From a checkpoint of a small mixture-of-experts model trained on Wikipedia.
Size: 20 layers, width 640, 188M parameters.
Experts: a softmax router, a shared expert of 384 neurons.
Training: a variant of Adam for the experts, 10119 steps.
Below are experts of layer 13 (counted from 0) of a mixture-of-experts language model. Rows are named router (the router's row for the expert), gate (a neuron's input weights, with its number), up (a neuron's input weights, with its number) and show model dimensions 400-479. Each number is 128 + 24 x the weight over its row's rms, rounded and kept within 0 to 255.
After each expert's rows: "comes after" lists some tokens at least twice as common just before its tokens as in all text. This comes from a sample of Wikipedia text that the model never trained on. Tokens count by the router's weight.

# expert 7
router [160 122 120 101 148 165 117 158 113 141 159 132 133 171 130 115  87 103 143 116 155 121 113 104 135  89 108 121 105 103 108 119 109 153 123 127 129 118 134  90 131 178 107 155  82 138 112 108 169 151  95 101 129 176 101 150 121 112 130 144 161  97  91  81 120 113 143 114 166 107 129 146 125  95 165  95 102 144  93 115]
gate0 [116 148 113 139 131  69 120 121 110 137 107 122 127 121 143 154 154  99 127 178 109 139 115 125 123 116 147 122 162 149  98 135 143 116 162 154 149 106 123 153 120  88 126 148 110 139 170 142 143 127 118 128  72 166  98 130  95 141 127  95 177 121 102 156  95 128 128  78 144 179 156  92 107 149 106 110 146 131  90 101]
up0 [135 116 106 128 138 133 114 127 101 149 148 110 119 138 130 118 102 140 162 144  86 103 114 136 141 143 113  99 144 173  94 122 150  92 164 166 152  96 137 125  88  99 123  98  90 110 166 139 128 113 147 141 141 118 162 135 114 161 145 152 169 129 104 101 163 160 110 143 148  98 153 103 137 194 125 151 119 130 127 122]
gate1 [145 119 132 110 106 174 111  85 160 152 194 114 131 140 147 121 125 124 166 113 157 119 112 136 130  86 124 101 129 163  98 152 132 135 142 149 152 152 142  78 131 109  86 142  95  96 114 118 170 133 124 158 151  99 101 132  89 111 126 111 169  95 141 130 143 141 181 118 164 145 108 141 102 127 103 128 137 105  77 131]
up1 [133 136 159 134 104 158 144 137 124 121 181 140  95 164 137 103 155 126 126 119 128 124 110 126 121  94 118 134 167 152 116 110 130 174 122 125 140 129 172  58 128 159 142 157 123  99 122 136 120 130 122 138 113 101 105 121  83 140 113 123 164 101 168 126 157 134 168 145 136 109 132 123  69 188 115 106 161 156 106 121]
gate2 [133 129 114 131  98 168 128 102 114 109 131 158 132  90 111 137 142 150 155 117 116  92 120 160 111 139 160 177 168 102 141  99 107 111  96 140 151 172 122 127 122 138 144 135 136 126 114 116 131 102 152 124 136 115 113 122 163 155 114 148 102 117 123 133 122 178 131 140 116 144 117 106 128 114 127 137 137 106 132  96]
up2 [137 130 133 140 132 113 154 101 109 130 101 110 149 145 119 149 141 123 106 117 130 170  96 153 145 154 121 146 115 137 151 116 162  98 122 143  98 127 152 132 124 135 100 145 145 108 191 143 167 173 159 143 163  93 120 146 117 101 118 154 103 164 110 116 134 104 162 136 110 153 104 103  97 152  91 122 120 125 115 140]
gate3 [140 149 140 136 127  94  93 100 156 135  94 126 152 119  88 123 115 125  93 130 183 134 143 131 117 134  95 140 104 118 118 173 135 125 152 113 118 141 169 110 157 134 116 118 117 148 148 121 119 122 119 133  90 135 108  92  82  91  98  83 108 108 122 119 142 121 134 152 116 143 123 119 121 160 124  73 143 144 135  91]
up3 [122 102 180 139 151  87 125  96 124  88 128 138 147 127 124 142  97 132 120 134 110  85 150 142 141 133 141 135 126  90 166 145 133 146 111 110 117 158 108 144 110  89 142 121 130 140 151 135  80 138  79  96 141 143 187 176 127 105 165 145 133 153  84 142 148  99 173 154 140 137 145  93 140 105 124 129 155  92 156 132]
comes after: ".", ",", ".\n\n", " that", " \"", "==\n"

# expert 45
router [139 131 153  99 175 165 119 151 139 128 129 148 140 162 159  99 137  84 160 111 128 147 127 100 158 101  98 116 173 133 102 140 125 161 104 110  88 137 156 139 161 191  93 156 120 143 124  99 110 143 109  91 138 152  80 136  88 121 113 157 161 128 118 125  74 163 170 111 128 152 122 123 131 117 126  94 126 115 155 149]
gate4 [138 141 130 138 150 149 178 134  76 102  54 166 109 150 147 103 137  73 122 125 168 167 144 126 100  96 145 111 110 141 124 123 131 132 146 133 145 123 161 151 122 135 130 160 123 123 118 130 137 122 118  94 104 114 138 112 134 116 181 123 123 155 154 109 104 134 185 113 134 117 114  88 150 147 128 149 105  88  98 110]
up4 [144 100 154 154 145  96 149 123 159 137 129 104 144 102 135 185 130 101 140 146 131 113  74  82  96 160 102 138 120  66 176 106 134 178  88 144 130 145  72  95 103 119 142 110 121 153 113 152 152 104  95 139 184 120 137 120 132 113 111 128 124 125  69 112 104 132 112  99 142 137 116 147 112 103 157 116 127 191 160 154]
gate5 [181 123 152 133 160 105 133 160 149 152 113  90 142 140 158 130 104 149 163 138 109 131 157 108 106 144 158 106 131 108 150 151 112 140 116 136 114 119 153 153 103 132 154  79 154 138 129 164 156 156 144 100 119 134 176  85 152 115 117 133 119 108 137 125  84 109 124 139 130 107 152 148 140 112 153 142 123 182 151 112]
up5 [182 146 103 102 129  89 138 141 173 189 126 148 146 131 120 110  93 107 136 158 146 132 165  91 118 101 193 144 181 110 109 166 138  98 155 114 141 101 123 112 101 133 132 130 125 136  97  69 123 159 125 127 160  77 157 122 166 142 115 126  83  99 125 116  84  85 153 122  93  74 118 134 140  73 113  96 114 154 148 141]
gate6 [142 129 131 148 138 116 116 120  88  91  87 126 143 167 120 136 135 127 146 110 160 106 137 112 119 117 115 149 115 134 122 119  78 155 175 119 136  93 166 187 112 150 130  93  96  76 175  99 115 114 135 135 139 126 138 146 153 127 134  97 132  83  94 100 159 111 147 110 136  95 110 128 134 143 190 159 115 138  94  86]
up6 [141 157 101  97 137 114  78 161  73 161 182  65 101 119 112 141  79 145 115 132 120 118 101  81 173 113 160 155 134 108 130 113 126 118  78 141 155 125 124 116 150 134 124 110 114 130 145 148 107 104 110 123 125 121 137 118 114 138 124 129 117 107 113 144  75 149  75 112 106 166 147 151 134  89 121 138 110 145 178 113]
gate7 [153 145 119 139 171 124 134 154 144 166 158 122  95 125 141 135 122 119 135 124 101 139  75 151 114 116 112 117 122 116 132 122 120 148 133 137 136 110 156 150  96 159 148 166 147 178 124 147 157 158 160 135 138 202 144 106  33 124 161 172 180 137 137 156 138 122 153 118  98  91  94 117  97  79  91 161 123 137 136 153]
up7 [165 131 128 129 156 169 130 142 155 176 159 112  94 105 100 148 106 110 131  83 104 163 107 125 130 100  87 115 108 139 110 110 142 150 122 119 124 129 134 148 121 115 132 133 123 199 132 156  96 137 160 141 118 141 137 113 107 185 106 170 135 123 152 121 123 126 109 116 117 146 105 126 120 113 123 145  96 143 140 136]
comes after: "\n", " |\n", ")\n", ".\n", ";\n", ".\n\n"

# expert 38
router [155 168 172 123 158 166  98 119 108 132 145 186 158 174 161 123 147  91 145 115 126 147 146 111 141 122 115 150 138 129 122 109 102 152  88 130  93 140 128 119 159 150  99 125 137 122 137  93 152 118 140 106 128 154 111 123 117  88 135 142 134 148 116 106 105 158 144 112 154 133 133 148 124 134 158 134 119 121 135 116]
gate4 [137 105 136  92 124 114 124 104 128 124 158 101 141 127  98 109 116  61 107  95 137  84 133 153 175 135 168 159 107 143 136  96  96 144 122 154 150 155 101 141 153 138 147 110 121 150 166 110 148 148 162 138 166 160 149 143 153 120 121 119 110 150 110 131  79 124  99 106 102 126 147 108 149 112 139 123 114 133 120 146]
up4 [141 123 114 109 111 131 138 138 142 103 136 132 161 172 131 105 109 107 124 102 144  83 156 165 163 148 134 144 119 165 116 109 121 100 124 120 158 117 139 133 156  92 155 127 150  92 136 129 130 142 116 154 147 156 135 109 128 108 104 144 136 137 102 127  81 130 110 111 138 119 119 136 157 151 190  93 164 122 119 143]
gate5 [122  60 105  77 136 122  89 127 123 101 118 126 135 135 144 113 149 135 108 137 106 119 144 142  89 135 102 101 137 103 104 125 146 107 159 121 110 120 175 161 160 131 132  94 158 142 145 128 109 119 181 137 118 102 129 125 172 109 130 139 101 148 159 131 127 104 136 132 138 114 109 126 109 108 113 155 129 137 125 158]
up5 [167 164 153 126  89 143 143 135 152 117  90 106  93 130 144 163 121 133 117 131 154 161 108 152 146 105 102 145 136 116 156 161 170 105 159 152 138 116 123 112  99  90 148 141 101 150  80 174 135 106 132 129  99 147 112 118 110 109 133 109 139 125 170 170 163 148 115 150 110 100 116 121 123 151 115 132 131 162 168 141]
gate6 [125 148  91 142 110 103 106  97 139 141 166 120  80  91 122 150 123 128  87 112 181  85 122 121 162 125 146 110  78 134 181  82 179 145 132 151 194 130 133 110 145 117 144 133 146 173 106 122 162  85 116 120 160 145  89 149 138 129 126 107 110 136 129 139 134 146 132 150 144 107 131 122 153 105 125 145 101 138 100 131]
up6 [193 147 143 115 142 135 123 116 132 126 122 134 112 113 177 137 127  95 141 106 127 130 131  70 144  96 145 119 160 127 146 133 136 121 173 133 106 138 164 170 154 174 146 126 104 161  83 176 107 121 142 146 104 149 150  86 143 105 149 105 166  80 138 148 129 175 146 125  62 103 117 140 102  83 137 184 113  95  90 131]
gate7 [163 157 164 112 131 116 115 177 127 137  64 128 135 119 123 118 119 111 140 126 137 108 152 107 144 131 117 134 109 106 108 153  67  84 135 103 170 175 142 132 100 156 127 134 117 145  88  86 138 155 147 105  94 143 112 132 122 134 139  96 132 167  75 115 138 143 150 149 131 128 127 121 133 156 135 154  82 156 143 120]
up7 [117 101  99 143  90 154 105 164 164 131 155 130 147 113 151 121 132 108 125 153 121 190  90 135 139 125 110 133 145 144 148 117 117 183 132 119 117 157 119 121 174 130  78 144  86  99 151  95 132 135 138 132 127 145 120 123 152 142 119 123 117 126 120 143 139 107 129 107 134 155 129 167 147 128 135 116 142  85 108 146]
comes after: "201", "200", "202", "199", "198", "197"

# expert 24
router [177 183 106 118 138 158 132 137 154 136 106 149 146 179 137 128 133 109 163 136 133 162 144 101 140 108 121 122 130 130 132  88 119 153 115 126 114 117 164 146 160 123 108 133 111 158 109  99 143 146 106  80 165 128  85 145 125  97 123 127 114 147 136 102 100 144 159  90 144 107 129 143 141 102 151 107  96 136 113 146]
gate0 [118 136 132 106 128 163 100 148 135  78 114 123 114 156 142 158 108  99  74 128  95 140 118 108 147 136 145 134 164  86 147 101 135 114 140 173  99 142 105 121 120 187 125 154 166 145 113  87 121 132 146 121 135 159  81 128 136 114  97 100 152 119  87 153 155 105 134  98 158 115 104 107  83 123 159 134 103 166 169  95]
up0 [138 105 138 122 147 119 112 128 117  92 115 134  82 109  96 150  92 146 108 137 134 162 103 110  88 170 167 111 119 120 113 140 137 101 153 177 112 136 123 153  88 126 160 150 155 111 123 113 137 139 147 176 140 118  86 109 126 131 147 109 120 117 122 113 150 123 114 150 128 113 131 186 102 121 130 107 123 123 118 141]
gate1 [112 143 104 112 139 125 106 150 133 125 105 152 139 145 102 114 110 141 118 127 128 151 143 166 145  94 157 161 136 101 135 110 131 128 107 104 125 144 119 143 176 138 152 104 135 129  89 129 110 131 113 109 137 110 128 145 149 126 137 116 138  92 110 166  81 115 142  98 188 141 127 135 120 121 129 103  90 111 112 103]
up1 [106 173 133  96 137 147 129 140 116 157 155  94 113 138 114 136 114 124 110  82 107 161 106 124  80 107 106 113  90 131 119 104 136 127 124 147 159 157 108 131 162 131  96 118  81 185 139 105 142 103 114 114 161 112 122 114 154 139 112 129 128 131  83 199 146 179 106 144 155 150 119 139 143 103 148  93 171 127 122 101]
gate2 [135 120 105 116  99 141 149 148 132 107  95 127  56 128  93 135 100 137 118 172 110 140 135 145 178 117 119 145 181 102  79 154 131  99  69 118 102 116 132 127 106  93 157 140 150  80 105 123 111 125 116 134 156 145  96 151 117  94 117 156 106 133 143 130 122 143 105 151 111 130 101 135 139 146 136 109 155 130 165 139]
up2 [114  87 151 130 131 135 125 109 137 124 173 141 165 156 120 133 112  97 183 152 136 111 126  68 126 141 100 108 156 132 140 115 116 134 122 164 128 127 120 129 119 157  90 128  84 183 185 128  74 136 118 138 130 164 149 129 137 129 158 202 134 145 114 171 168 142 128 143 135 157 129 136 116 135 133 135 122 104 172 122]
gate3 [111 144  98 134 121 172 100 125 151 131 177 115 115 107 138 158 134 114  98 128 128 116 132 101 142 133 127 121 120 168 114 144 104 101 173 148 146 156 110 126 167 130 135 143 138 139 127  83 147 131 139 128 139 100 166 175 126 168 150 140  81  78 138 107 128 153  99 115 111 109 150 130 105 165 110 164  89 152 119 112]
up3 [ 94 129 148 159 147  79  81 159 153 109 107 136  98 130 156 103 108 142 169 101 108 160 151 134 157 119 106 115 146 135 124 141 184 114 135  93 150 102 147  92 119 147 112 163 156 145  96 140 155 144  97  81 124 108 114 152 134 122 117 115 116 141 113 125 208 104 128 152 112 144  74 126 101 135 116 127  71 148 105 109]
comes after: " the", " The", " New", "The", " F", " late"

# expert 47
router [138 159 151  93 124 174 139 162 120 141 149 138 138 121 171 134 120  85 151 103 136 135 161 101 129  78 136 108 151 100 107  99 155 115  88 111 138 155 138 155 152 129  99 144 125 133 108 118 137 144 112  96 131 146  86 137  98 103  97 107 128 159  91 137 111 140 122  90 122 119 166 148 111  96 134  99 124 125 130 122]
gate0 [118 110 117 129 102 177 133  97 148 175 148  82 133 118 113 128  79  98 151 147 118 129 116 102 166 134 136 136 126 104 153  68 111 159 132 155 105 137 170  87 173 161 150 123 125 134 120  78 122 125 106 170 100  88 136 138 142 156 159 141 141 147 141 127 135 129 136 142 126 132 133 107 122 121 144 128 134 123 105 157]
up0 [105 113 138 148 123 123 137 130 128 106 143  95  97 136 133 146 100 136  98 132 119 117 165  68 147 146  95 165 105  81 142 147 143  79 156 116  99 108 171 122 165 146 140  68 122 173 107 112  72 153 148 137 107 101 136 162 171 128 146 125  97 156 104 157 173 130 136 123  73 114 138 168 134 107 132 145 151 128 133 137]
gate1 [147 110 167 147 120 127 124 151  62 118 160 144 165 158 147 148 122  93 141 125 168 119 154 130 127 122 110 107 190 105 115 119 134 154 166 149 120 123 126 153 151 147 172 153 145  84 191 140 136 106 116 121 109 110 128 148  86 131 168 117 139  92 106 110 121 167 122 116 120  86 109 167 124 117  87 180 123 160 142 143]
up1 [ 77 132 112 115 131 147 160 118 183 161 121  55 134 157 135  82 132 100 123 131 122 143 107 128 153 123 149 116 103  96  92 114 165 115 145 153 110 135 147  94 127 136 131 155 102 119 100 153  98 132  89 108  99 130 154 137 181 107 133 122 126 123 134 127 149 116  93 125 124 140 112 137 134 118 145  85 106 120 144  90]
gate2 [163 131 116 118 157 129 146 141 133  81 117 102 166 114 145 110 119 111 174 138  67 116 139 123  92 125 131 152 143 136  75 211 128 117 140 163 101 139 133 114 131  92 158 126  86 109 108 135 135 141 138 129 162 133  90  88 153 112 101 109 103 160 106 128 106 149 152 108 153 122 147 159 123 111 170  76 156  93 139 151]
up2 [126 135 124 137 116 111 124 103 133 144 162 142 107 137 131 152 110 114 114 134 145 135 164 117 129  84 132 101 163 107 212 119 127 121 142  73 124 122 151 143 132 169  85  57 103 112 141 134 157 128 127  78  94 132 147 132 137 113 146  92 123 152 178 107 157  70 117 140 127 132 128 132 160 136 138 139 126 139 133 112]
gate3 [139 183 133 134 146 152 100 107 166 170  78 114 143 136 131 148 116 146 126 143 148 146 158 138 161 128 100 128 147 134 121  92 132 127 147 135 102 158 136 143 134 135 169 143 110 146 125 115 146 119 106 118 133 151 114 149 122 170 138 107 174 123 145 164 120 164 104 115 165 148 147 165 177  83 107 115 132 107 130 162]
up3 [130  97 132 140 125 149 152 128 127 154 137 132 133 115  65 134 132 126 156 126 132 125 131 166 140 123 198 111 124 117 127  93 135 113  86 122 181 126 154 114  91 131 182 172 127 132 146 144  94 135 132 110 120 122  86 145  92 138 132  98 127 162 155 120 122 111 101 146 142 139 121 135 126 138 127 129 129 137 153 122]
comes after: " |", " in", " on", " a", " of", "|"

# expert 37
router [169 166 154 121 151 132 128 150 153 181 145 159 147 154 150 140 126 113 124 118 128 130 128  92 119 138 121 104 116 101 136  95  93 147 124  99  90 152 155 147 171 143 102 141 120 149 109 106 133 133  87 104 148 162  87 120 144 101  92 131 142 110 122  90 104 159 133 106 137 136 146 127 137  75 146 104 100  99 113 118]
gate0 [164 121 124 124 116 130 160 121 106 174 125 176 123  92 112 112 117 124 111 129 113  87 106 151 118 122 121  82 126 146 121  98 109 144 135  74 111 163 120 141 103 179 147  91 139 142 127 114  94 160 171 103 147 120 172 150  93 163 121 136 127 123 184 132 135 134 118 131  92 150 118  98 132 158 120 114 117 147 123 114]
up0 [131 156 139 112 156 118 119 102 129 117  83 121 126 133 140  95 127 125 137 146 110 120 124 109 117 101 119 133 159 141 136 128 175 106 136 136 139 143 122 132  98 158 111 145  93  73 115 121 178 124 132 155 111  80 108 129 115 117 119 111 131 189 167  83 126 131 178 143 134 105 152 149 108 132 114 131 112 108 121 119]
gate1 [169 129 174 141 129 126 124 163 137 131 154 169 171 145 100 130 147 137 144 100 119 107 131 158  92 170 140 150 110 141 134 133 117 100 104 151 100 167 148 140 116 177 160 140  97 138 140 124 125 115 129 127 145 160 100  77 125  93 100 120 121 106 170 137 116 132 143 151 149  99 151  91 132 120  98 143 125 105 138 121]
up1 [153 137 106  89 150 142 123 161 196  93 154 131  99 161 163 118 102 103 120 137 131 144 106 107 135 138 156 175 128  92 113 140 113 161  93  93 123 155 147 157 137 102 120 111 117 157 108  97 134 133 170 113 115 103 122 112 127 106 120  89  78 120 135  73 142 114 160 115 119 134 134 153 120 108 117 123  95 141  76 106]
gate2 [115 129 146 130 130 133  81 146 125 107 172 123 114 126 120 106 106 113  93 136 109 115  98  82 131 126 165 110 110 125 165 153 132  96 121  82 126 100  99 180 145 122 118 145 114  78 125 161 138 113 136  98 123 116  94 115 152 139 136 132 132 113 129 138 157 111 126 106 166 149 113 121 140 121 143 111 112 105  91  75]
up2 [130 124 136 125 100 143 151 136 144 131 141 165 131 136 126 103 157  96 123 139 118 152 157 110 118 150 140 125 107 103 165 112 118 108 137 108 109 133 112 158 128 121  98 159  92 139  99 133 126 113 107 129 106 115  96  90 149 112 157 123 112 100 137 150 132 110 144 116 153  93 143 141  95 111 129 109 124 124 130 161]
gate3 [121 130 125 126  94 117 165 138 141 180 156 194 155 105 139 145 128 149 138 144 150 122 112 136 121 144 135  78 137 161 155 152 159 125 119  95 148 137 113 117 125  93 167 159  93 105 154  69 157 142 114 158 106 131 114 115 100 161 138 132 155 137 156 112 104 163 134 148 187 116  70 126 149 130 145  85 135  92 117 145]
up3 [116 120  70 123 117 119 125 142 107  78  93 107 102  96 121 121 166 119 103 164 128 124 156 128 137 126  95  95 118 127  91 123 141 124 112 113 179 143 152 110 124 162 108 111 118 118 130 129 107 129  84 109  99 132  77 144  96 132 156 102 101 126  79 145 138 152 148 147 130 106 137 138 118 112  90 160 131 137 129 150]
comes after: " in", "201", " ", "200", "202", " of"

# expert 12
router [158 163 106 113 121 144 125 119 138 158 139 135 169 160 159 139 116  92 128 121 125 143 100 141 165 139  95 110 132 134 131 119  73 134 114 130  94 110 137  94 164 139 115  96 111 141 114 140 202 139  79  83 156 162 119 177 125 110 108 121 148 150 145  92 135 137 148  99 159 130 124 156  92 110 145 135 107 148 127 154]
gate4 [ 93 115  70 149 119  91 118 101  95 104  58 119  93 134 133 147 138 107 140 102 153 148 166 134 116 121 146 129 164 149 113 122 115 140 138 133 120 143 133 117  98 144 112 137 129 123 119 165 122 126 151 101 134 118 111 129 133 112 112  88 106 122 133 155 127 114  98 140 162 117  85 109 119 147  78 165  91 124 147 125]
up4 [146 111 143 139 123 162 125 143 173 139 148 122 119 124 121 123  84 148 147  96  95 132 128 136  61 120 104  85 130 136 101 156 155 166 123 147 138 132 128  60 141 141 102 112 145 144 118  84 143 155  91 116 128 178 170 159 112 104 131 169 119 142 110 175 113  86 115 135 104 118 154 110  99 125 106 117 138 107  98 150]
gate5 [153 156 148 142 143 151 158 135  91  91 165 121 139 117 125 112 114 124 121 177 128 120 134 128 162 112 120 105 136 134 165 129 111 106 121 116 150 143 114 105 130 137 159 110 102 168 138 120 131 169 115  87 121 142 113 163 126 145  98 134 107  99 136 131 123 138 122 127 180  80 124 161 137 108 163 131  49 168 153 146]
up5 [120 168  93 135 135 141 158 100  99  88 168 116 115 104 105 132 133 106 136 124 113 121 144  81 154 112 100  97 144 150 152 108 101 115 151 136 115 134 106 109 150  93 128  78 127 153 127 107 154 160 113 115 141 105 109 171 151 153 142 123 143 113 122 149 137 111 147 139 165  72 100 165 165 127 138 116  86 187 154 145]
gate6 [164 113 107 141 147 160 109 127 115 103 137  79 137 135 117 141 152 157 135  66 150  43 105 115 125 138 192 117 132 139 114  85 127  91 136 154 163 115 115 112 106 129 143  87  99 104 141 130 130  74 111 125 174 126 127 142 136  93 103 130 135 134 117 154 134 140 136 159 120 103 129 129 129 100  94 150 142 172 101 174]
up6 [ 74 144 119 116 133 124 163 140 170 127 144 121  96 143 109  98 110 123 120 136  85 143 135 140 134 146 127  93 137 119 108 125 125 103 126 123 139 144 132 169 130 133 157 166 121 149 172 160 138 143 170 143 113 140 136 152 126 194 123 200 164 147 113 132 150 114  96 112 137 135 139 159  95  94 157 116  93 112 140 122]
gate7 [187  99 134 115 135 134 132 122 106 114 158 109 131 114 131 130 145 106 138 132 182 153 123 161 169 134 136 119 127 150 141 130 107  97 142 166  97 109 122 126 158 133 120 141 131 163 122 122 162 100 128  96 130 108 110 133 155 153 101 124 150 110 149 112 130 100 144 139 171  88 125 139 123 120 120 159  95 138  95 140]
up7 [161  90  98 150 130  98 178 110 127  90  88 139 123 122 119 184 143 169 133 102 128 131 111 130 146  86 158 176 130 110 130  81 114 144 106 139 160 129  92 145 125 132 135 160  95  96 119 112 113 156 104 103 114 147 121 122 135 102 145 150 138 122 131 123 140 117  87 160 123 153 139 160 143 155 104  87 119 135 110 115]
comes after: " the", " was", " as", " a", " is", " United"

# expert 22
router [160 155 142 107 131 127 150 129 117 174 136 132 132 164 167 130 140  75 181 117 121 173 132 142 171 111 101 154 135 104 142 102  97 131  84 147  83  89 148 149 171 136 131 118 102 127 101  87 151 170 111  96 112 154 108 137  85 122 117 126 163 147 130  98 121 144 157  65 141 137 139 139 165 142 135 118  96 138 131 144]
gate4 [150 157 112 106 132 178 115 117 112 144 103 103 110 103 115 127 106 118 169 132 109 154 131 123 129  85 138 133 136 105  69  68 104 140 153 110 179 142 135  83 150  91 119 135 156 119 125 143  88  99 143 129 148 122 158 151 123 167 105 134 162  73 108 128 103 139 124  73 147 142 154 107 100 170 112 157 152 127 129  93]
up4 [121 113 145 139 139 213 134 149 122  99 118 144 151 113 151 101 108 148 131  95 132  97 131 148 135 124 118 128 130 134 113 106 117 167 113 139 112 110 120 112 125 108 140 140 133 114 118 141  74 111 127 142  97 150 128 145 128 146 120  90 106 141 122 151 130 130 151 125  98 144 111 127 138 183  97 119 142 115 150  76]
gate5 [ 83  99 126 131 151 111 110 128 147 161 157 133 133 136 124 179 127 131 121 130  94 148 117 150 116 114  83 141 125 132 100 112 162 114 116 114 130 144 148 124 155 131  94 139 117 111 117  86 113 115 141 174 101 103 118 138 120 130 135 171 140 108 105 173 141 140 132 127 109 164 142 119 126 130 116 111 125  99  90 122]
up5 [117 111 142 118 106 133 179 111 141 150 128 113 108 156 103 104 102 114 126 145 128 102 115 125 139 156 125 147 116 178 147 135 145 128  85 136  83 139 151 111 116 113 126 118 104 154 153  99 155 139 132 126 131 146 135 145 111 135 144 119  97 113 173  67 146 103 104 109 127 114  87 109 114 141 132 145 114 165 147 124]
gate6 [167 155 125 125 131 149 143 123 113 121  79 140 119 103 147 137 144  95 109 156 109 151 166 137 119 110 125 130 103 158 141 149 150 157 134 104 127 154 114 110  96 100 124 109 169 103 148 100 136 118 145  86 147 175 100 127 119 117 122 154 161 107 129  79 155 110  81 104 117 123 134  96 150 104 129 157 137 145 129 104]
up6 [136  87  90 121 166 154 121 145 140 100 120 145 115 125 136 138 114 157 136 109 159  76 130  91 119  74  89 119  96  79 141 123 118 140 112 119 150 162 133 163 148 128 113 144  88 147 139 146 175 130 108 139 144  83 134 110 136 117 142 143  68 124 132 195 103 151 129 143 144  99 134 169 168 138 142 107 143 126 108 160]
gate7 [142 109  98 102 123 137 100 114 158 161 113 131 121 144 159 136 100 128 150 109  94 105 147 138 127 106 146 129 177  74 104  96 114 132 138 142 102  96 139 132 102 136 123 148 140 125 191 105 115 159 127 150  70 121 136 112 160 139 138 163 119 101 131 145 122 123  81  96 111 138 148 159 126 153 151 133 121  83 137 143]
up7 [139 140 118 156 138 131  86 120 138 142 177 159  99 138 137 108 141 124 146  97 185 105 142 123 145 157 118  99 126 138 121 113 137 167 140 120 116  88 157 163  82 111 118 105 155 147 154  85 131  82 114 135 132 124 145  96  91 167 129 142 157  68 103 124 152  97 158 159 139 190 151  92 146 115 154 110 143 112 108  93]
comes after: " the", " a", " first", "'s", " his", " The"

# expert 27
router [154 171 144 111 151 126 126 155 121 157 147 124 160 147 144 127 136 124 164 114 134 137 137 109 123 108 122 115 150 121 108 101 102 126 138  93 142 156 143 154 175 172  99 155 101 158 116 103 130 120 117 131 116 180 128 143 118 102 111 127 143 145  78 122 122 161 181  96 129 153 150 143 124  94 119 125 112 114 150  86]
gate4 [127 161 127 133 140 124 136 106  88 113  85 154 137 117 152 194 142 123 129 141 181 145 108 105 164 126 161 147 118 114 113 114 127 108 131 110 135 128 113 113 142 111 134 140 125 144  94  75 103 148 121 136 105 103 115 103  85 143 139 140  90 105 141 101 123  91 138  91 121 102 109  99 140  97 112 106  90 122  98 163]
up4 [124 131 144 115 134 147 141 122 117 127 118 102 126 149 177 189 103 134 193 158 162 125 111 143 108 153 123 156 156 131 115  98 150 114 135 133 116 116 160 148 175 117 144 126 169  93 101 123 115 141 168 141 106 154 121 152 101  89 122  94 150  99  97 146 120 118 181 124 132 123 147 139 135  77 146  90 112 101 122 146]
gate5 [126  94  89 149 142  82 136 109 148 166 185 109 127 122 125 143 151 121 113 140 122 122  96 112 153 150 148 153 172 144  91 126  91 137 129 147 127 127 157 149 118 105 177 138 110 137 139  89 144 150 128 140 125 156 179 133 134 134 142 175 178 147  64  97 116 118 114 161 121 145 128 128 155 138 136 185 150 120 104 117]
up5 [104 133 119 137  90 127 107 129 119  99 170 105 128  96  88 166  81 155 129 129 109 136 151 132 121 119 173 112 111  82 159 131 145 106 162  93 109 118 169 139 131 109 131 164 175 155 124 141 119 127 136 124 139 106 145 128 166 102 167 142 138 127 113 103 129 126 142 123 167 119 107 103 136 125 123 142 165 107 106 153]
gate6 [138 115 158 113 122 126  97 112  82 116 157 175 133 170 118 141 100 102 150 130 123 156  81 124  85 115  98  93 101 123 142  91 156 153 116 138  97 158 110 154 111 123 122 176 121 143 132 117 141 156 134 154 156 126 142 144 116 109 127 145 151 143 123 139 114 186 121 118 151 140 137 166 110 127 114  77 134  74 132  65]
up6 [139 170 125 126 130  74 110 118 174 181 134 145 138 144 134 108 141 121 124  85 109 149 106  83 150 157 130 169 124  97 118  97  92 139 101 100  96 107 133 143 103 193 128  89 128 139  95 132 169 103 127  82 154 147 129  82 140 134 122 148 121 120 155  86 114 142 138  91 132 131 132 123 112 168 172 131 118 153 153 175]
gate7 [168 125 174 117 119 121 147 129 180 123 115 113 122 134 149 119 132 133 170 135  72 103 135 139 129 107 130 122 116 118 110 120 104 134  80 144 144 184 149 112  82 162 141 107  88 181 123 113 118 147 169 110 110 135 153 125 169 150 151 127 125 138 113 162 163 141 171 113 116 151 176 122  83 108 170 103 116  83 127 131]
up7 [112 134  84 108 135 108 151 137  87 120 109 121  98 135 131  59 134 110 110 199 168 178 159 122 148 126 152 144 168 118 187 118 106 139 109 135  90 138 124 142 148 122 112 138 118 136 132 183 129 153 112 119 127 110 165 143 111  79 137 136 121  93 115 127 111 123 136 143 154  84 125 124 114 134 142 117 108 140 140  96]
comes after: " R", " M", " P", " B", " C", "R"